config.toml
n_layer = 13
activation = "geglu"
init_std_router = 0.0115
norm = "rmsnorm"
tie_embeddings = "early"
optimizer = "soap_variant"
beta2 = 0.99
seq_len = 1536
steps = 4931
Below are experts of layer 9 (counted from 0) of a mixture-of-experts language model. Rows are named router (the router's row for the expert), gate (a neuron's input weights, with its number), up (a neuron's input weights, with its number) and show model dimensions 0-223. Each number is 128 + 32 x the weight over its row's rms, rounded and kept within 0 to 255. Numbers have three digits each.
After each expert's rows: a language model's description of what the expert responds to. This comes from a sample of Wikipedia text that the model never trained on.

# expert 37
router:136126071106107153103133136112156187069117146109079112146100128077125091197112092098109108171126113127123163113178127095090135096128124127148121187182028103045149149133159115130167156168129131113180046117142087127086114118172112131066107118094108113166110046134119067124129169101186135100096142182130122158122097102077135104160130088102162165120118113162036098117149118083127116077104061117121163090103131124076130055127136136148075142149158106103078119152129132125106134109109145131123167103150129126167119102093107154113203127135029102114168151134107154092121109116076124134110078118076162092163106141149134116084136048115155122116155110119103137117109143187105141129128
gate1:156174127092144168100128065106161141139090140117126094135143092198082117143065198139129074175178112124184185118181158063113158125142162135084153132130073149160150116180166102143132075073090144148101169121140144121131139108165099166141115147131160169124108100102101096110186103163175110149090135140105107116161147091163080118103103081093159161148132094143094082111127136126114089104086145098139178196162118040065100093145167112188112188106163117120095158126112135131160112222088082142165154128113168166158091188139125141132160082122134142130137162110144155100142118172123171130114131215156092092104121156132095088107096118116183099079153119157114129161156134125128143172134
up1:163172111107205132104156144154094170144150068144113125180074194167158097126126186155090096122181130148103178080139169118106069098140202169109162156135101108155118145149204063135136064173182123131144069080142138102099165098138100151139127179145093192137104141106135166111144095118185161061102112109122083104101142088093120133132150097137141171079101186147118136148157134118125160092120060111091071152129148097122102122156149102196139121171151153104104156149165185178158115123127158117124103121116076173089109122126153114169104143145187130114148082102163125123127136147187154168124126159139091131047173156148207104152133120117105108105176096100156140152144111131105133129125
Description: Sentence ends and breaks

# expert 53
router:136153124112093129126102097139114131174105152114127102213122041169135163072110142090184097156152131109147134137078110167093196104176150148083103207101136092162193129154075118095079137139125137090121133144126134090140118172158114119125115123198087101134144098118066156138148210114109140122155120139130099133107129086141079207149075096114122154126102133122084164164111187126128076170118177166150124183122059079072133110180176149077111109204142156139141118148106137126109175120106126074146138115114105135131125150141197140150091063098124149102112108112178126126143079134105140125084149137104132093184103084082090102075148158079140118157083125157125162145179118140141095149091
gate0:126156117144120125161156183197181145189145117109192132100106168121170117170091098142155090118141131099141118105101118115105137115141176134070174115099126164149131121129121117084088196141175169138128110125153110095149143132190150134113115137153077108099146149129108081113171149148075076128144123113091105174115108175131195138121118177169103135184165186114095084115130142136128161090115097118132137178150151200104095089101135135126133127115121161106131173096213058084064173128065135079136105097114124135116091183183201095118133087137083247074186124151126104137106159146100163104091113133101131136134171175112082152190098114127115101112108129130156133165157132133121135096084
up0:130096197103150185189155118105109089123117110095149072186112149014106123103172094093110154109131116150113121135154133056095113112128093097126121120175132134097134093153113146197195111157133159103147145103168139169145167079140082134146103077173144119159169160137099062157109101123116130171164118110132136067112130108146198158166160109145117143119138176128118116061128123159147118128105129099066107084095115089147234074182149123126168142096115119135130137177113156174086116143151141123156168147169120083148147060133115147137158148108213138151107129173144152099124122101122092162122075121096120159077089141136184123090089112148130124082167093184119166127158171115155112131164
Description: Name-ending pieces

# expert 33
router:115122180139140136146134116131117127135109155125184099204147087163139208112091141171096049130097174170173183114117155136103161133087144130131069141106125118148126135070163173096171123155113109126154176146098185107183107137180147102129141173182161058154161160128083168079100173063139131107161073151103068193105162061126160121160132077121160149094156135106161115127125095133105177137173147127092139130150139159132136152206090070132094141099134151190068120101130077172134130154134095091139109153124128140165130119157198122115124119110192130150129156125138172102132092121165164122202118129134171055146142119075136131149131097126087131113116120157171171143167149103167168118137
gate2:129134123163101105140187102112116051102150113130115091177105127077120113113099154113144067147124139133123147133111183122127155132076121144146084099157104105101147181146111063107154053099127110097160170120140198157108157154144146103161178179067104104194106133095069124141139183120128080133107096119186140095117188142106098158155122179111104078076089121107074068083093113101096182146136094133133124141113109051149098139192157162156110112094154134162066104078175108105168141141158099166113139107170150120097103094112130110072143165133177131143160159106133093136068107103127172164149126076210154129159122100133108112051120107133059135092120157113119122155150186138166126122151
up2:099120135187068150175154140134160101056125090112143119161142169103105137135164092135139054092157104133129140092089105255155085114087079107136122105104094168146127085130127117165081127132159131100161092124147147109129176149158104057211082115106140098179115121108111155108138092159127155185166141134113128133097139142094156150135153107183125123164086151128093145144094119109080134145175171103156177092126086176136169118142089095177157122087192167145077123156144137173104090143157119113116161179183096084120122099158125116179151121154102166189144143159129128136116130168152116144188133097164101091108196103146184187101130136131197151127162137083112097166145120103150159178142
Description: Mid-word pieces and units

# expert 9
router:169114103148125183131126136042112118115150107167107115112104174072132120200132084083131144138132125119085121064143150130142142170156143194118110115115173173099096095127106122117117132066150161085178084124117160092125147141123132151135114168111107148188103134134088126077159111116134099110180114161150076122191114115125146108098133128100103121075122090100170110120170139178131159120151087068181097120186208124125153061125117085131077163098146125112132180138127171157145149107165142122152160124133126131109080148163098152123092121132130140140094116171088051125150102128192180170126112158161122158148065168067119127125117093145078140048144130178156119137196154127121172019109
gate1:147099094102140117130105098101145157076118069190083137090096136141144136125118130092108132165072145105135112130176116104101115168169125126188114130107097101113196105183160127101177117154153089141104130139112155099114175123091154101157165143095138159144148184091059134096139147120130104115114115158057115100153088125182135112165186123136161115103139056149122173148162122148113076110055136093129079129109124166094117130144176139162137152142147131107085190115113212090122039195080113101081157117140123219122153151123093115126140089153116108132152138139164118165116128138133106139158101049138109119121119150135204146085152170158106130079158105141036094132142077157054116099118
up1:130120109181123146104121099138096118091124116085149160187108134184139130115151084099169127164128140102189137107120105139138125107105146170111145162105117097147141084185184157157148198111148143143127113180124106038148157094137101093104086134094092104147162144092120120087134142131172168092127145071053131113095132084166120083175163144109108115149117097117175103204149127113113128107148155201090170103136164144130078117128128128138125118051134052085117171190207161169083128121146125123116137076122109132189182115075077139073151077163088171110103142144136082145105069144148170158105110103109062115112131136184130055171137104148112075097132095133132155133149143100177158135121
Description: Articles, quantifiers, number starts

# expert 22
router:147153174147111090143092144154128122090143158150185114081148157078162168089200144094139144125137182116072143144128148136158147159133089132182087143079185052163117128119195145129078168142116100184141161170102189109135155157117113133145129116122133174165091195114114125128122088108142117167152110128122155121097194114163095064123070147124114146184045127105105171156149110084126088108122150093121137167103141112179161102148156237088150089107151131165143150101138062134135175135113079144130116095125146121129110105101138116097071114121113192154181138164101107127123200077103094153204104083157144145188142119113165156121124143144142148163114100102084137090142085139147145178128
gate0:127099099153098159108144102143113091106125147163184126075062152179165134175200151146134168161130121151140162110120109158136152127157113114163175116153143136099148125185148061152119144147095161082182141114125137159124132101110146122153151112184148136158105121098154115182129108150194136091173169084090150121140141105124130143059089169165110145145126180090120109085167122090140176133128161073177182150169089149134147102156122152087115116086106054141159132115180101164187129169189128160094097071103127117130085128129139155144059153093118154107182123156134175122107088165101104114135189093099092181175151086089087141224163117218107168104141136147127110176106114124126118086149
up0:129121103144133091108124118153165125143118149161112101127086206156057128084171169121153070089117156153048135146097144132078082127151119041119096135133073144120126105088142133157087142101139094206159091146126133136131125171127129105146128110154139167167081137085132160115098060162192125087149152105148118108205064145131173103124127199125108101123099110079093176131124110096126091148181152139122067101126122178130168135098093095102124173060172117119151138140105122135130110184130115109157067115149158082125119127122137114162137113203111109126158206079103155142125180090107148136168155146096148128191047141109085131164158173190128169116097086139108139146158131140133145117182
Description: Proper-name beginnings

# expert 61
router:091108050118126083123146155100114193100152155112140199157090119113162144175142120138063103176160142128108084127147084052077095129141157150163075155165128075073134165122188103077057111162106096124167082043142097142124139169132121118118137177146137159084132131123130069160106159099115118126134126161095088173059090122121084108154162109117165114126108135147147143101129133105085108115095094097114148077105159108108135026141089125096024133114136144112140168170117161168134119128196135104126129162143076124154174146117106104119087121126101162155099049168108123124123154125124138086149116146140155143162131090173092170166149119092058158087105124084138135165107121147136120109104
gate1:131102107090169083127116125083096205139180105148146174099171051196058156107142147126110064122131147100154156138135052085120102044111140151143143100125122119125142136112099165169147074180115155132117116098097109160125137096154174088065193112155170098110128120109112145151104177180150134121131142150127150119107160090123133174140081148154106150105122145086124118150031093123074162123084161144125120119138125086140147119155089125162153184133146122106152196115180175160133110137210108175105178142176160135069111123184154071113115123107143111145156162122127146157114144096186125165122114126129176138065109169121120171121158047138153128142142130166093141186177160119158109135151
up1:061137110136128129126123101067088160170170133173154132066140114093135132136138101122109124136141152064179102159164119154059154095177118151148121085155127050167172166083134101136092149178132161100156146125101121162151137150120160122118097158159107153104147114131094189116161165161063163124162135116113190134109144092091115165132118104108140140167128163088127082208047166121130171126084121122124130069117125067094167165057144117119153243164113156142142156133170111135145146103155115149108133078108152156178079160127201166139111105066164144110113145084126121117146122058190147168128175128137088089125137134123116165146126135104109122155142138163133128183099110188155136133071
Description: Clause boundaries

# expert 14
router:133119153153087136134108143174166139094101086162121117063137173127197188125157152158066132119200121102105170115115129144138127149176121123152075065122154155114122176145102095182131147116170127180132094133091101094100139139081098092145140171071106114136165164170167152169099090158131184136166148106109116134065141124173090159131080121110108163191073147090168124165153167133154105156139173100127165135091115142105100144138178147074139166177100134131067228098149150192071071106160124100183148093165128139130114083120146102102097114092140160151117164105089152120133175133097112157126109080091129156121127129088199169164082164114145155158157136106174088126131105165129155185128
gate0:115067115120106130106131173130059138109102138156091114114138132117117157101164174115163097138118191086139146137147132156075166126116130136040115165120154106132150127095079120154130152129191139124091121174125109118087023182174092097134156168123054135108145165140103179142112123100125055150116123164148134156114153104118183155132095133125077131173161091159179133136081195178142109122096181153124143082095123150140157170128138102074112097131125137102107102135062116106101206117181092124174068127119118094073183127124144156073153119130147105120139164133137075140112165117148130146102161144132121048140069117091149063107124114103113132099064102131133111144141121183155121158033
up0:067113100139110173141104122158153133129098072134095131099095109121132115098135117153112129170217157134151154084176169149073143070147036097120100134098073082131125069122135161126146123091159148110141124083123096118168197084108231134120162085104097090151145121117153135109099146165112113172069118155122138117105128168106136140160089169072171126155077115153162098170104151136130163095117110147078163147098160098114152129116132096131140148084068191092133163108072134093120103146140140146064142203142150165134145138076126084172179149102103153148160149041115127134108118172135106152115101151086157090163095184144102192075094138148133152116170096140087146093168160108123107126146
Description: Foreign name fragments

# expert 58
router:147155133149114096118086137152079107125099147122113120115149159154187114081113149147079140160130085159164188110103107168140137121178151119169095145121152089183151100115095115145040131128152148164127109129113149075132143153131153094185144124109102103121132127173110054155066151120137132134175102121136108122094156084148122125111096105125150180158092115134106108135162126053124133137162178145148152199138075165124092124199152164113082148155110119186105126117160148171090141128052063147138136070127129144111080099175172102094025119076103175133223159106097182138120134157131176140160181102153159132125114144131162107148111142091147164089152114087140202099207131106130107165134
gate0:146176132156099121084088162128141143147177173140159134150115110131117100131000205108129145184120135124097147138110108142058164116109158137105143051130125080068126176161165053119139125113145099140133123144153148134116135141145097105154095159133127184147131141127111114086075211136121118129081125071135082132129164102151145190161098112127178177172107120179097061118178124150122097137087165136159107164157116105139137048115149151186072114143062063153161119089110139089102122112142169105166134122088165118125124162158147123138124126099172073101098165120145111095104085118163166145214126128107125092127137100158114069120102164122114127124139176205134152155125119129089140161154
up0:151181092154147116132115077103116165211105155158114142143144148107113138076086135101136117133132132177130198142127110125145154030112074105114117143137106055070142095119213084130136157179111137094120114199173132085172105130175113114076138144096120161129111194158143085163108133161089103109134100092113085110114153103118121166113112060165084150084075167118098089149131094178109088157145140114126079156098135127098138145133123095183140091166085101146085140147174106093139122111071131139113108152072107147137086122134106092092139102167140121106182107151148150126113090089127167163089138124113146104049145079134109143159120109073138123062075135199129191132139084172167157144102
Description: Foreign name endings

# expert 7
router:117149177112179111086070137147150114104107125095189132114134111147152113108092144089087139143126124097173123125113103170100160118067130118185166033161138046134181125086092046178147147147100109114133056171138151205151107133120088112166110149137095113160170108155088152149089229134120176128150096121153211118067136093154138112161069106094144155158148136134103132143114117144106114124166102147157122133147098135141116191179121120164110058176161068111090125094115128122105120162046144139181113119157128108115113120133167093111115125108163121128106138135164127155136162153116207132164177122114168077161103078108157107117129177087123136145127102131146143111112123078115098192099
gate0:109110118103108117131155114135148149129079155074173142018176132162118096128187163144077084085179100137154127150184113085184162092129141144163105142133121051148077105103108113105159089154106079135074119144077124105141151139093134129141184130104139124179158109130139116150141157102099166148188153085108128150136138194104121087035134082079094089152152154164153101134121126111111178154094110124122146139165129138158073161166114122142112116130130122144066152059139185179124096175111172099156116127177097119172110096133175089136148143108098113136172082130185146084126162137083167068162140093142149123175185147110143119150148121095104123149149132060114092178065147095173124143148
up0:105117141106154146158103124159142139124071145105143065119151151144134103125110118106124134071131079097108176162065122078131221116117120129139164122128189139138074164118116111136156097148088082162098113134100150164158144145176148081058229154100106165188143136099166159105105154104146177115177110168132131098183096082158097115098128117098148100172152093126093165209131089144146135159184138105086113163144125105185152119160143059130154136144175155079102111124064154128124145131120156161097128069139065111100097111126164108185116181111121151147107105163133154128120164139094158107180161161106183133116152149114111119163147139083185073139112079130122096220166096096098114099125
Description: Names and title pieces